config = dict(
    n_layer=12,
    d_model=384,
    n_experts=128,
    experts_per_token=8,
    d_expert=48,
    d_shared_expert=0,
    activation='squared_relu',
    moe_layers=[0, 1, 2, 3, 4, 5, 6, 7, 8, 9, 10, 11],
    router_score='sigmoid',
    normalize_top_k=True,
    routed_scale=2.5,
    balance_loss=0.00702,
    balance_bias=False,
    init_std_router=0.0251,
    lr_router=0.00051,
    vocab_size=16384,
    norm='rmsnorm',
    norm_eps=1e-05,
    tie_embeddings='early',
    optimizer='muon_variant',
    lr=0.0122,
    beta1=0.95,
    batch_tokens=[32768, 65536, 98304],
    seq_len=1024,
    train_tokens=330300000,
    steps=5241,
    dataset='wikipedia_en',
)
Below are experts of layer 8 (counted from 0) of a mixture-of-experts language model. Rows are named router (the router's row for the expert), up (a neuron's input weights, with its number) and show model dimensions 192-287. Each number is 128 + 32 x the weight over its row's rms, rounded and kept within 0 to 255. Numbers have three digits each.
Before each expert's rows: a language model's description of what the expert responds to. This comes from a sample of Wikipedia text that the model never trained on.

# expert 56
It responds to: Plural endings and heading words in section titles and infobox labels, such as junctions, Databases, species, Genus, History, coordinate E/W marks.
router:156145177166155135095150175109174127173098149145115092155125111091115142133095107086170156157153153175151134167129071107171126117191170154211093153143160132173109111093127162138170123097183122140126081144196193121130158130167162158111101150192116132137113134139168092116126148094070080158
up0:142108104113124118155130099132109076123103138105147152095093150122189144038163178139105121135148101167112158105094165149167126098162083094098130088108152135170108155190143116173091079138148076137122158116143126203112154184097099119119166137159128191097152134162118093149103084177152246131
up1:073111085160116101157133015162095094110128123126120117146130169146133161141179114144082161126076077096126153102147099102149078171087120112155085090095141147139094109130125082116162132173125094101068124090107118143104086059099170145117204129125112104110167122146171106091102099134163106139

# expert 45
It responds to: Event nouns ending names such as Open, Championship, Olympics, Festival, plus as, commas and parentheses in citations and dates.
router:132175164149184155117146152136144148165136095140089127172182130106084109140134081138167149146121157168128125167118083114161104076101148178144101173184135110076132150096102159179132086142187170150116081087122155111106172151142135162058108136132133115152055147160144116094133135085119086162
up0:101116173121135147169160114196077078095116137079174139112116171147197133060146146135117118139087125131112122054063112146158135093118157107137173115163110150173118115164100139151146047140152109108104139176105084120142166148060124135173134146147159137095104151169102128094108128169136233181
up1:094097101151124082133136017143096080108135101123127134165138145140144186126169122160088130123094066090122158110166086119150087169099138128165105096110145160167108118121126060120146124165137113089065140099104112128072096053108181134141222118140097110131159111148160127099093090146168096137

# expert 33
It responds to: Short letter pieces inside words, like en in weren't, her in spherical, and plain verbs such as go, comes, fell.
router:152183144118152174055139155047172164179155129157097095154184178116112108147113119081104130157206157152122094153134093140149076135136129118151106139160133130115104164052131148123168133102123139174093124135154174117105158114099170150079097097182111113132096193122161146086160098104092100150
up0:115137133154124124168150088122151081101055124125127129116093138127165115076191183100067142101158110169092175063096171115142096107166112158094180131150100118222162161153136111134102058145086098144126159138144105131049121140077110144113157132173117142091111130137103127145105124143129211113
up1:081107085159113092130128017161116094113123123106126142156165164167124166132169125151078148128063105113112129111160104106153062167082129122172082084104137153170113120140120083116158124188125104105060138094102095115083081051104153152125212122131124099137173142130170134111085104145165125138

# expert 6
It responds to: Auxiliary verbs and adverbs after a subject, such as has, been, also, once, and -ly endings; also table pipe separators.
router:140176161161153115108158132111139163155151174158128103122153146105081126140103088107175140161179150114142111167114102125158091083176087123189088162155133077073128164122112173116125124106158155154108079093145184127143173171155167157093118091172105142179093177170149126117167151085101102164
up0:129109164096150128165129130142104106109102146093186132096142136163160112044126143132121101092142134128088125089104200101185107069144141116093121137124094102209105122201130101135126059144176093139127171135110131163151139137080093118113172121162127178109133127226092133143154141174142212123
up1:079099082152126094141123017143102079110132123128123138148153157140138179139161109150093140129096076102124158110169086109152067141101138121155092095115140155158103114142123066130138122178124087103070148088105127119074091046115175143131212117131107109148170114139175124104088085155166113146

# expert 30
It responds to: Inner pieces of technical, species and foreign words, such as -ot- in leitmotif, -ium, -ect-; also which, It, United, species.
router:148147173130152158102118170114146128163107130168117127198139119082088086143113109106176180158160144107133135138122103135164099066157169141180095144144200127089102159091116161137160119142146142144115105130215152092135158173136119139128057137126138161178102169164125103084162143129106099158
up0:144119119124144079179117091135084105087092146115106117128116146133158122106143162144079133111132118103134095087144116179156133080169091117110147119166090123134151142149076102165133089130142082159094139110137089150126166162091053100171173113135205153071115092250105116106110108151098195069
up1:095110096151130101149137020146121079102143122118122136159155168142143162133176115143083150139089076087108151095170089098163057158082134131172082089104146150157103134147127071123137126177113097100065149082098112105088083071101151133150226109133100107141166128146170132103103098166171109139

# expert 61
It responds to: Pipes and cells in sports and film tables, with plural endings and pieces like -s, -ays, Rank-ings, and Korean name syllables like h-y-un.
router:148129157154182150055155172136159134153129114134129125183156138087098099137102130102172166173153135135135117145141077130175104072172158108147101164153140107098137153058120165200162111119153139161101083095163164155127172138165152167079126095182151130142107143175126157096139126121100092149
up0:101096124186167120187125068121085101037101101126090138125118114132130148072129140179063173143150119125153125103094154122140130086170118071084170122122106115186119122152103084171096083158139125155103150168164155174139161177105092133129168122127124152124125083210138134129142126210138175115
up1:071109082146112086133128018142110087084123117137111130164142174151147154141169105151086156143092089081096157107163091094131061153125128134177088087090142150142114101151118089116141132172116089097086135083121133131106079049103166139138244123138101114132149132147188115115127090149165105141

# expert 62
It responds to: Person nouns after the, his or a, such as brother, mother, singer, step, plus inner word pieces like j-ur-ist and Thai script bytes.
router:161140153136169141083154116104146151178124119153146097178147139096104110146089147089184154175199163130116137159141066126161139136175159133158091151160158092141097181081153166161156172134166144168093091129192144103140168147125174152113116126153150094167104184143174132124153125088083113149
up0:151075144129161141173126128098153113100105113093180146101077117151170064052151158139102133117114138165132128074081187181184138067136133129085144101119085142153132123180113071120061115181117132129167181130108159156148107144115099113151136093072105140107142091191125090132155162140125223153
up1:078104095152119086142130010135112077117134118122124127159143152141143168134160105152091139128090077097113153102172087107153064158108135122165098087098146155163100115134119072124135127166130094105072147093110110116084088048107164141143209118132115105139164127143172122103100094158160107144

# expert 37
It responds to: Prepositions like in, to, between, line breaks and table row starts in lists and filmographies, plus the s in on-s-laught.
router:155143165128112122068155183103135080155117172129096126143164117098100095194105123124168148168178141129111172157167074123150128085155167146155114138167147187090118149114125130127133125133177174120127069147188197099158186126119174139091100099127156108176101145147183127157145120115090061165
up0:105086125103129079169124083115090070062088135093097159130071152105157132072166188146087125118099135176078160109111171120156148063195120133129163072131125088186120118132127064197149060170162089147121097144121094119095147146028086121130145134094142163105141164155144107146107128184182179104
up1:080110087155126085138141025138108077101136119111129129155141156141141168127164116153089146137086078087108150108162094104155074162094138124171085096107140153160108117142113067136134120171120099092064140093106111117084082060104157126145233120134094113136174134152166128099091098152176105134

# expert 51
It responds to: First pieces of uncommon words like Wik-, tra-, non-, Se-, and == heading markers, especially in taxonomy and awards lists.
router:157131167149177131124161142105172109179133153170115090141197153084113075160094135110194150166147136135107153188149132115151118090160156151139104137140150111107121155080143153131150133121175174134090065146109172148160151153135101175116047094173130113182075142154168156109148073132107121170
up0:095112103135124083127144091114078046104098134145154137138121154136171087076196161170122118125137120141138127124133167116166121094191106149122185095160123154194139164149128134127069059154133099156106141120101098154157145224095077119138128118108144188124100164172128136111080116197128194124
up1:087099098159114088133125017148109081114131115116124129161147150149146168131160108151072135126088065097120147106172088119149067162105125117177090090105148160160105119141118070120138120175121102100069150090100105108082088054110163150143216130142116097142175128143160125093096099151163116143

# expert 12
It responds to: Capital letters and word pieces beginning proper names or titles, often after a pipe, parenthesis or quote, such as St, W, Christ; also month names.
router:134147142158136164094185191108162113164149152132146087168153097099076091139099119116146178172143152118177104152151088137157129079162134144140111161138169134085092153100109129166141086109176163134098122086188152112138161130143148169072101117211136130168108182134125122125162166108130085145
up0:144109090119132131118142115126102097075067136155168091130120177117152125047160167122105162123110124106136130099125138176139110112137121118133172101140093139192135156187104111192129056154136117150117135120132105162156112110107082155121152106131155181102156118174137084165076093140169227108
up1:080111096161114102153134016145110079105151131120130135165153155149146173137156108149089145136090066090115139099169082121159069163099137137161096090112150157175100134138121069130140121171120099101074150092102109110087084069106161134143218116122104119136166125156172121105098097165167109129

# expert 21
It responds to: Final pieces of split words and digits of numbers in tables and species lists, such as -ito, -ico, ā, Maria.
router:139180167162153157077155177101178121179147144178114140139145110047131072170099099100143203159142153142117129144171104138166087086169178187139126172132121100082120120070102164134177135114104159131119099090133169088132158157152146158114069133166128097162071161156150087097150112082077101146
up0:167068170124134116161157123137139093118117131143173133100143113120180105046151206142096166116135107146121110100110164171155123124161090121151154130105091153168154079136129140139109128117139095124144115109043123123117155173096107114114142109198178137135151146181167094109122105151117191102
up1:092106094146115070134128018148112080105137114131131130152144149141149171130164108154091151138100069095118146118181081108153076166097138119155088094105145148158106109134115072122138140169128116103062135092111118112071103055107175147140209114146090107132164117151171133102088086155150102142

# expert 31
It responds to: Concessive words like However, Despite, Although, and, plus final pieces of foreign surnames in sports tables, such as Zampier-i, Hidal-go.
router:155145179152172126085123141079168160174153119157100100166192144070085098181107097091175173169149159145119122165140091127175097099148142162137133148158152091129111152074143167158166117126158140173084098083160186105122172175138151167090114106176114098189101163149137099112156137102100083133
up0:130079130120157095152133113141082111094107141112188083091089158120143154042169164151130142154155088192147151067124183152168132084154122108141137140134101120175157146174140101080116056146109089138131192111112100155116184174113075125115153091145157121093146137167087107129097130172121187189
up1:086101094175115089141131009142111080112131120113116130160147155150144163134163105155089153133095072084113147103180089107153060162102144129160084090110154147156108105135123070126141123160118099100079158079099117119077082047102161142139219115136113106131170126152171138103098098156166112136

# expert 19
It responds to: Past participles after was/is, such as elected, appointed, known, plus word-final pieces like sew-ing, gre-edy, and numbers in tables.
router:124178166140166125077157137124140137167129130176127078135150146100100108161089111102158154168172141157122123159108095127169135104155145143168100176128167131139093160089112166151182116110167157180155068113182147095132185124142153159095108085166135134172111158147126102120132113083119116157
up0:105111161165108127171154099092087084118055115097148083156068131126175119077135173132133147142129111125101147074147094142159129094161095153085180093146066150179120114105098160135118059120129123138143179139132109155110150129099067132143109102108145164146101123207096062133133094128128161128
up1:098115142156098100138153017137086095102182136109115138192136125113169163178125092126125146116140043105117136126180033113124086129129158128145132086137138144148127090130170080110132132134109129103110159111119151124094139057096166119167187162173070105082115138153152117085087117166198079140

# expert 46
It responds to: Final syllables of foreign names and words before a comma or pipe, e.g. Kourn-ik-ova, Poseid-on, Man-an, abad.
router:145176165144160135085189145107136119183112151145089116144150118102096083170097115094157120169158154167095139144156104139176082085149195169138107159159148130136124159036130169159160127134147143131110090067161158109132154166155165149089085136147148123131086183146138106101150088101064094181
up0:141063140145144122173125106120103090094095123094164117130094144130163149031171147111139125160132108161109155105100170135208138075157105130142121118104095104166145113171113088178116033138118098110128169139113111144104163144097101115116180118144117147117152115194109084131135086174129200136
up1:092107100158121102142148025141128083111111150136129148159130149142127146143165092132097129135089083091112156097170080112148064140105150113154079077098144162153101117147108061129139113184139123098080153101129103119080087044123166142141210133142091103128178117160177132105096078169162118145

# expert 39
It responds to: Verbs after was or is, such as received, signed, considered, had in census text, plus table pipes and list separators.
router:101148159120203121089142151080167133144144172158112101184157088088091104181088128088180172146147142123140106176135095113120117091171127129161095143152122128129096193062127115149155160092136179161122084124146143107121157137126166143108077138145116103163101167153095099095114092099091064178
up0:089093129135165135119124134144138090128097142053132121063119105129146123052137130134134130107129116127072097109156133174162078098145123132095133102115129088177111148168111143167124090124173124110080187104154112157158133159081063116135164150122185141141159110193161121113139096138175204121
up1:102141065184128087140182068098101090106128112096096123209182142135142135156187125122064112142112070076149184139153142104116133133116115071172072050091124172163154119133097087172161094154135109140128167106136156145105126057081115146118158136131130133121156106122141138050118130130172049147

# expert 27
It responds to: Articles and sentence-initial pronouns like the, a, His, He, They, plus table header separator rows in sports tables.
router:119143139166160148107153166086136092155116142164090097149141161088095092164090106103159148180209152162131113166144082139175149111182207155143062153152146120132135138120161153185151138124155182131123096077146148132098136169166143132108119160150139135130120170165120155133137131108103042158
up0:098073152137140136182101097123116065129097165109138137114056133155143104071142135158105126122093161129077170140139175115177135099152115125052164103141122130176135148183116128221069078200119130175102180162130112131113106186135117109134181150157106135126156162212161145127135127146133194112
up1:084099087158135090136117024119152087067090130124140177181181131137159172158154122116111167145085086136127136170154106105207056135091114129168097122162140161144136091124102056172135133128133080114068123148139127133089083097134143101144207158119128115149200141121112132121166105137181118139

# expert 25
It responds to: Articles and function words before nouns, such as a, the, an, for, This, plus adjectives like scientific, American, and word-middle pieces like is-ot-ope.
router:106183187181157185121145176102146118128102133137090141144180128082088112164090142085145182126130117088164090158146101132158120054176162134114090170143163121117142150078154141183123154124169172140110106086104183127141171196138152171113095102181170132127096188162132160141133103111127091167
up0:150123178168157118218148139165117102104076135111151161097107169123127059089164171152073135156188145131114122078103137085107121058182129110097101107132121144177130105135103054178125085131148101134120171154091122143120186165078077060137137148200132198151196099191091151051142144199110174104
up1:072143110161121085130195054109136094114127135121121099209151101104152132118177111185081159149059032092171153133191097127138096187097103118184084111135177155123143109139125098134168119130095110133103157106123116127113098062101140134115218131127130141125194118130139161090168104154166128110

# expert 20
It responds to: Person first names and their pieces in tables, lists and match summaries, such as William, Mike, Nicolás; also country codes, minute marks and blank cells.
router:129128163164156134080173184084174125166139166125135122166182134059099080160096114132156171134156171122165122149147077137197102103194150163157092179177126087109118134106149113126188130116162147153087115121175154088133158153130195169097100125160138102183120154127148098101167132092100083174
up0:083111159132103130165148103107175068107067126077172097093087131089159124092201138119090137119106125167141128127070125130165166090164119125099142119115100125201149114186143095159122118195143115102136130104138097134119135201108115128125127113141162156118128119199138090156121110200132192120
up1:074119080154115086140129010138121083108130111117126134140144164131135172135176115157079153134092077089125145086160106103150060168094126118181075088105147136152097103147105080133140119181114101093069141077111111134092080062102159143133208124144110113113173135158170119101101080138172107141

# expert 36
It responds to: Tokens ending numbers or fields in coordinates and tables, such as ″E, °W, year digits, line-ending pipes; also Latin species-name endings.
router:134157194182166150079159125119140102158122166188119150178157120071076114142111118112159189133174170137128132170152097103169116072181159159175105165127146129081081137095126161151173153095142151134117108091216142132143168156128137174125061093144121083149106181141168094144172148110096143195
up0:128109096144128124139141070125116128107068126090165132090130106147160157079175173116156124112146089148150147089090147153194133092153117108136132099085093096160101110169133110131146049123132108134181143118128134152133157175097103143112183100167159176083156152181098124119173113179129219142
up1:075112095163112091142133008143111075115132122117122133156153155141140170132163110149085142128085074084112156103172085098155068155094142114170091084106150156166102119146109071130142127165132099099071150086112109113087080051106158146146216125141111103131171125144169126101094100154175108138